Below are experts of layer 11 (counted from 0) of a mixture-of-experts language model. Rows are named router (the router's row for the expert) and show model dimensions 144-191. Each number is 128 + 24 x the weight over its row's rms, rounded and kept within 0 to 255.
After each expert's rows: a language model's description of what the expert responds to. This comes from a sample of Wikipedia text that the model never trained on.

# expert 1
router [115 158 134 156 149 108 112 106 154 140 156 102 151 106 110 122 165 118 132 123 135 109 123 104 130 121 131  99 134 110 128 156 147 128 124 126 123 101 109 129 123 116 103 145 126 157 124 118]
Description: Articles and determiners. Articles, determiners and short function words starting a noun phrase in running prose, such as the, a, his, more, most.

# expert 3
router [130 127 102 164 149 134 123 126 147 137 134  81 169 118  96 126 164 127 130 140 185  97 111 111  86 170 139 139 140 118 157 143 149 146 148 152 107 137 116 127 127 130 108 126 106 140 150 100]
Description: Infobox list structure. Line-start hyphens, pipes and line breaks in infoboxes and tables, e.g. "- Fields:", "- Genus:", "|---|", ISBN, Source fields.

# expert 12
router [166 142 138 176 125 143 109 162 139 151 168 106 112 154 116 101 158 109 144 108 118  70 157  98 147 166 163 120 125 135 147 107 168 109 146 129 122 115 133 140 129  97 123 115 142 153 146  57]
Description: Word fragments and headings. Opening word pieces like cha, gi, and section or table headers such as Career, Prize, Politics, plus football position codes MF, DF.

# expert 47
router [120 176  89 155 149 108 129 137 129 146 181 114 159 105  90 145 155 133 150 106 110 137 160  95 141 116 170 113 100 132 159 137 158 149 141 162 137 183 137 147 177 152 130 152 113 136 121 154]
Description: Initial capital letters. Single capital letters starting names or abbreviations, as in L-ovro, T-ver, LSU, "(P)", and N in coordinates.

# expert 32
router [128 130  91 193 128 140 134 139 125  91 147 114  72 158 114 110 173 134 158 114 155 116 188 129 108 137 140  99 162 136 133 145 169  95 172 113 161 151  96 155 140 131  88  88 111 168 150 101]
Description: Name syllables and digits. Short syllables inside foreign names and digit groups in numbers, such as la in Chulalongkorn, hi, 151, 75.

# expert 30
router [110 119  78 173 134 157 121 149 127 155 131 129 139 116 147 150 155 133 107 157 171  92 150 102 138 152 137 144 131 124 136 151 166 146 126 133 155 138 123 161 155 120 128 125 117 125 126  74]
Description: Line breaks and table cells. Newlines after headings, paragraph ends and titles, and pipe cell separators in tables, plus infobox labels like Born and Scientific classification.

# expert 45
router [ 86 135 122 140 131 140  84 102 164 117 130 103 163 107 129 119 150 112 113 113 143 115 157 110 118  94 133 105  92 126 164 121 147 169  91 146 165 160 117 139 116 116 151  82 140 118 185 110]
Description: Descriptive adjectives. Adjectives after a, as or was that describe kind or quality, such as political, national, moral, military, notable, modern.

# expert 46
router [153 144 107 127 136 113 123 124 108  78 171 111 134 132 112 124 153 123 141 153 167  98 185  97 127 135 117 116  95 145 188 131 158 122 111 128 133 156 100 143 125 157 146 125 151 151 146  83]
Description: Action and location verbs. Main verbs after was, is or to, such as based, located, took, played, made, signed, focuses, and the article a after of.

# expert 0
router [145 132 103 154 175 165  80 154 137 132 139 102 143 127 113 134 164 103 120 162 158 130 131 140 114 142 177 125 123 142 161 156 138 142 132 184 134 113 137 142  96 131 118  99 157 160 117 141]
Description: Pronouns and person names. Personal pronouns and the last piece of person names, often as subject or object of verbs, such as he, them, Jones, Henry.

# expert 33
router [151 172  87 165 133 108 156 129 113 106 101 107 152 140 115 121 133  85 156 128 111 111 133 119 126 130 141 121 166 124 126 147 131 107 138 124 132 139 139 146 141  91 145 153 121 144  94 144]
Description: Mid-word and quantity tokens. Word pieces inside names and words in tables and lists, plus quantity words and In, such as two, all, more, Al-co-hol.

# expert 7
router [109 128 153 171 156 126  89 163  91 139 133 104 141 119 118 130 163 134 153 144 133 110 120  86 129 136 137 125 112  99 123 104 121 131 131 142 158 139 147 139 100 120 113 126 118 150 132 108]
Description: Main verbs after subjects. Finite verbs like was, is, had, has, were right after a subject noun or pronoun, plus list "and", "including", and table pipes.

# expert 4
router [131 172 121 135 156 106 129 139 114 103 137 108 136 156 119 109 163 120 163  89 169 107 128 111  74 111 117 136  89 146 157 126 126 142 114 133 172  95 103 142 112 133 128 107 135 111 110 118]
Description: Institution nouns. Head nouns of organizations and groups after "the" or an adjective, often before "of", such as Institute, Academy, Association, member, force.

# expert 40
router [121 133  70 138 155 152 114 140 119 137 126  87 138 161 144 111 155 115  83 114 167 117 111 107 108 146 122 139 119 108 139 141 113 143 142 157 134 164  69 115 147 140 171  87 129 144 107 122]
Description: Sentence-opening pronouns. Sentence-initial It, There, This or He after a period, especially "It is located" in place stubs, plus periods.

# expert 23
router [128 140 159 159 133 130  81 143 106  96 158  99 145 151 137 122 142 102 155  96 105  65 122 101 102 144 113 131 146 116 140 160 157 173 123 110 145 111 129 119  97 148 160 116 142 141 152 129]
Description: Numbers and compound prefixes. Number words and digits before hyphens or units, and prefixes co-, non-, pre-, self-, e.g. one-year contract, three-way selector.

# expert 42
router [ 87 135 100 162 169 139 132 124 144 114 138 107 142 134  90 144 158 123 133 156 148  98 164 100 109 112 130 149 131 158 133 100 156 138 143 119 166 121  86 147 103 154 126 120 148 166 138 124]
Description: Word-internal suffix pieces. Middle and final pieces of long words and names, such as -ization, -ium, -shire, -ene, in chemistry, taxonomy and name lists.

# expert 35
router [138 170  75 142 121 129 121 123 137 162 177 100 146 133 112 126 150 116 142 135 129  67 140 115 113 176 133 136 134 116 140 167 179 169 154 178 159 115 108 119 131  89 123 107 126 151  93 114]
Description: Determiners after prepositions. Possessive and definite determiners its, their, his, the after at/in/on/of, e.g. "at his home", "reached its terminus", "peaked at".

# expert 43
router [135 147 120 158 156 169 159 147 101 132 154  91 156 144 122  93 100  81 106 114 106  61 111  97  92 139  95 130 140 105 159 158 143 156 135 107 155 117 135 152 137 119 148  92 141 144 143  86]
Description: Line breaks, URLs, math. Line breaks, In/On openers, URL slashes and domain parts after Website:, and LaTeX tokens like mathbb or closing braces.

# expert 31
router [107 128  90 165 124 140 111 148 104 112 137  97 142 117 100 104 169 152 141 124 156 136 141 105 155 114 154 111 123 115 133 117 155 131 129 154 140  96 112 123 123 159 118 120  87 121 138  84]
Description: Predicates after subjects. Copulas, auxiliaries and "not" after was/it/he, such as was, been, would, could, not, and reporting verbs like announced, considered, opined.

# expert 26
router [131 146  97 136 135 173 108 103 136  96 147 104 133 161 135 101 143  67 135 111 148 115 123 102  98 159 130 164 138 156 136 144 148 129 123 141 143 130  82 164 125 137 170 114  70 138 148 113]
Description: Relative pronouns and articles. Relative and demonstrative words such as which, who, that, This, articles after of or in, and goal-difference pipes in league tables.

# expert 39
router [124 157 107 184 147 142 106 167  91  78 161 109 144 153 160 106 157 143 151 115 120 130 151 148 110 143 139 133 130 127 167 120 154 131 113 125 136 151 133 180 120 143 120 133  97 103 140 114]
Description: War words and foreign pieces. Nouns like war, government, forces, people, battle, plus mid-word pieces of foreign names like I-b-bani, Mas-ji-d, N-azar-eth.

# expert 16
router [131 130 110 160 123 125 118 166 147 126 138  92 170 108 125 147 165 108 118 168 154 105 125 105 142 131 151 141 157 172 185 110 166 130 132 124 105 121 139 123 125  81 143 111 119 142 135  68]
Description: Birth years and auxiliaries. Birth years in biography openers ("born 1948"), line breaks in infobox lists, and auxiliary verbs such as had, have, can, could.

# expert 20
router [165 133  60 154 145 128 127 132 129  93 156 104 186 146 110 121 162 140 146 109 202 104 165 121 142 139 116 111 151 121 135 124 121 133 138 182 133 163 115 166  95 112 115 124 158 150 112 114]
Description: Infobox field labels. Field names at the start of infobox lines after a dash, such as Awards, Website, Status, Born, and biography verbs like served, attended.

# expert 28
router [ 72 144 119 179 151 123 122 147 102 155 135  99 130 145 117 125 150 167 103  89 136 127 136 107  97 132 121 132 127 119 148 127 121 146 129 123 171 135  70 111  98 126 171 116 131 109 121 130]
Description: Descriptive head nouns. Abstract nouns defining a subject, such as form, name, origins, list, species, plus the connectives as, because and sentence-initial It.

# expert 5
router [129 173 127 125 156 147 101 121 108 131 114  85 119 147 160 135 167 119 115 104 147 130 143 124 135 118 127 114 117 103 142 164 138 150 138 141  98 141  72 112 133 101 155 142 118 102 101 125]
Description: Institution name words. Words inside names of organizations, competitions and nations, such as National in U.S. National Register, League, Cup, Party, British.

# expert 21
router [158 152 114 124 168 162 123 156 112 154 120  56 142 159 151 121 141 123 101 152 178  96 131 118  99 143 129 134 142 113 133 149 198 132 116 170 134 123 110 101 184  69 105 132 160 139  78 117]
Description: Title and taxon names. First name or word after an article-title heading or field label, such as Simon after = in biographies and species epithets.

# expert 38
router [130 120  68 124 128 134 111  90 113 122 112 104 116 132 125 114 145 102 162 136 139 104 150 125 154 128 138 151 139 109 164 145 148 153 149 119 148 125  81 137 139  89 110 133 130 127 128  84]
Description: Proper-name first words. First words of multiword proper names, such as New York, San, Los Angeles, St, Associated Press, Major League, The New York Times.

# expert 10
router [117 145 143 197 129 140 160 130 129  97 127  74 149 179 110 132 137 140 152 158 164  70 128 124  86 147 177 124 159 138 124 128 162 130 126 159 156 162 115 132 123  98 124 119 108 132 118  93]
Description: List and table delimiters. Line-start dashes in infobox lists, table pipes and semicolons, plus time prepositions opening clauses, such as during, After, before, began.

# expert 22
router [103 127 100 168 142 122  92 141  97 114 134 116 183 154 138  85 162 129 128  88 187  80 117  89 101 146 127 100 133 121 119 117 108 138 175 166 137 134 121 153 101 139 162 138 134 172 143 125]
Description: Commas and clause connectors. Commas closing a phrase before an appended clause, and conjunctions such as and, but, while, also, though, in running prose.

# expert 8
router [153 152  67 180 132 161 132 142 149 145 143  93 143 148 103 136 151  94 106 113 160 124 143 112  96 144 134 110 151 120 127 113 124 135 136 126 134 128 146 126 152 108 106 111 128 100 114 111]
Description: Place names in addresses. US state and city names after a comma in birth or residence phrases, plus closing quote-parentheses, such as Iowa, Georgia, Antwerp.

# expert 14
router [117 139 123 163 178 102  94 103 135 108 149  92 145 111 139 125 167 104 107 142 150 111 165 108 133 117 118 128 158 123 138 145 146 148 137 161 146 191 106 143 121 134  73 114 111  92 167  57]
Description: Biographical dates and headings. Birth and death years in biography openers and infoboxes, such as (1933–2009) and Born or Died, plus section heading markers like == and ===.

# expert 2
router [109 156  89 123 138 145 134 113 153 141 144  93 114 149 131 133 134 106 106 148 114 122 158 121 141 118 101 111 101  74 157 123 195 153 138 117 145 163  98 145 109 157 164 101 107 109 130  90]
Description: Achievement and credit verbs. Past participles and nouns for awards, results and roles in sports, music and film, such as won, lost, named, awarded, Portrayed.

# expert 24
router [116 153  99 181 129 126 120 137 122  98 123 100 109 109 112 107 143 121 154 100 113 145 172  97 132 146 141 116 153 121 105 135 159 110 131 130 146 137 113 136 131 118 127 107  98 110 135 110]
Description: Mid-word pieces and years. Inner pieces of long words (de-gene-rated, inad-miss-ible), recent years like 2015 or 2021, and the word end.

# expert 29
router [103 159  92 165 132 149 109 125 167 105 156  87 145 137 116 130 158  97 118 159 167 126 133 124 114 139 168 155 138 141 171 131 132 160 137 141 139 155 137 142 117 177 114 129 100 131 127 107]
Description: Place and school names. Proper-name words after of, in or University, naming places, schools and people, such as High School, Sweden, Saint, Sir.

# expert 27
router [117 151 108 179 113 165 129 125 119 102 147  95 130 151 122 137 125 122 156 129 125  60 146 150 127 129 187 115 205 104 119 125 126 144 152 114 160 161 150 168 136 131 131 114 136 113 153 104]
Description: Dates, bold and positions. Month names in dates, "bold" in table keys, and position or time nouns such as round, position, front, time, plus taxonomy field names like Order.

# expert 11
router [155 140 110 149 136 137 119 119  95  95 173 106 147 150 150 112 142 102 138 115 110  93 183 102 123 135 183 103 166 119 153 110 129 118 137 121 167 137 135 147 112 106 129 114 160 134 156  59]
Description: Family and age words. Possessives his/her/their and life-story words such as year, father, mother, teen, died in biographies, plus stray word pieces in tables.

# expert 6
router [113 123 120 180 116 138 117 139 138 145 134 120 100 141 130 101 138 154  93 103 118 142 177  82 161 163 149 135 108 131 110 113 129 159 142 136 103 161 106 119 153 112 160 148 136  97 120 106]
Description: Places, buildings, vehicles. Nouns for roads, stations, stadiums, churches and cars, plus the sentence-final periods and line breaks after place descriptions.

# expert 18
router [138 128 149 161 140 172 112 156 151 129 102  96 150 146 125 160 147 113 165 130 114 121 137 112 143 122 136 118 127 123 170 173 107 163 116 132 176 125 104 147 126 119 132 132 104 130 158 125]
Description: Copulas and numeric digits. Forms of be, such as was, is, been, being, plus digits inside money and population figures like $1,398,958, and infobox colons.

# expert 36
router [166 136 114 173 113 148 111 116 125 100 143 117 167 153  96  96 142 111 161  94 145 117 152 114 145 157 134 129 146 184 148 134 177 158 147 142 120 130  91 107 140 159 132 121 120 124 146  58]
Description: Infinitive to and punctuation. The infinitive to after set or updated, would and will, colons after infobox labels, and table separators and spaces.

# expert 41
router [109 121 110 172 151 145 142 131 155 115 117 121 157 140 101  94 168 142 139 112 167 135 121 114 116 163 154  86 114 115 151 134 119 137 154 151 139 104 115 152 130 124 129 156 148 159 143 106]
Description: Punctuation and clause breaks. Commas, periods, semicolons, dashes and closing quotes ending clauses, plus including and include before a list.

# expert 44
router [112 143 108 137 166 125 130 108 131 130 168 113 107 119 124 129 119 114 133 119 121 140 149 109 138 140 115 129 122 168 135 136 135 156 128 140 134 130  84  95 130 168 117 102 138 112 145 106]
Description: Name and word endings. Suffix pieces ending compound names and words, often team names and music terms, such as ber, back, Rocket, ist, Racing, rock.

# expert 34
router [133 152 103 166 136 156 104 143 160 161 128 100 123 127 117 127 159 128 136 100 118  91 118  96 120 138 167 101 168 138 114 158 156 127 153 161 151 122 125 117 123 124 107  68 119 151 135 113]
Description: Quantity and comparison words. Articles after had or has in census and review statistics, as in had a median income, plus without, despite, highest, total.

# expert 13
router [156 134 104 135 114 119 121 156 133 156 153 102 126 123 134  97 149 122  84 116 112 107 125  96 137 152 132  96 178 119 177 176 162 137 169 100 132 103 124 136  95 102 130 141 118 158 149  94]
Description: Foreign name fragments. Single letters and pieces inside foreign or unusual names and words, plus table pipes and the, such as des, van, der, sch, h.

# expert 15
router [ 68 154 109 194 147 136 114 145  98 160 128 100 138 124 170  96 141 128 104 115  92 141 154 114 154 145 149  95 136 116 136 137 142 157 108 102 108 109 119 129 159 140 130 105 122 132 142 128]
Description: Surname starts and money nouns. First piece of surnames after a given name (Ken-ney, Mul-roney) and nouns like tax, money, land, loss, risk, often in election or finance tables.

# expert 19
router [132 152 103 137 116 163 115 129 129 118 132 102  89 167 122 111 136 111 183 119 153 125 153 111 151 157 139 133 136 144 157 139 131 134  88 139 104 158  94 131 143 128 147 135  85 148 138 108]
Description: Organization and title names. Capitalized pieces inside names of teams, leagues, cups and offices, e.g. Arizona Co-yotes, Football Federation, Lord President, Board.

# expert 9
router [116 142 130 160 129 120 122 164 166 105 146 108 116 169  85 136 162 116 124 154 139  98 159 124 152 195 124 120 151 112 168 132 182 176 119 143 151 145 112 136 157 144 122  93 122 180 114 100]
Description: Prepositions after verbs. Prepositions and motion or contact verbs that take an object, such as of, to, in, against, near, reach, join, protect.

# expert 25
router [162 177 105 160 131 119 130 138 156 119 165  92 164 121 120 120 161 121 135 169 146 143 184 141 129 150 163 127 145 120 204 142 122 127 105 125  99 159 134 141 166 132 118 126 115 162 126 112]
Description: Distance units and directions. Units of distance and compass directions in geography text, such as km, mi, ft, north, south, and the preposition in before places.

# expert 17
router [156 133 123 137 134 152 135 127 105 136 168  96 169 118 113  88 141 106 123  97 122  98 113  97 115 124 155 135 163 139 132 121 130 149 154 157 132 141  90 164 107 133 129 126 109 172 153 109]
Description: Line starts, clause links. Tokens opening a line or clause, such as table-row pipes after separator lines, list dashes, headings, and where, when, However.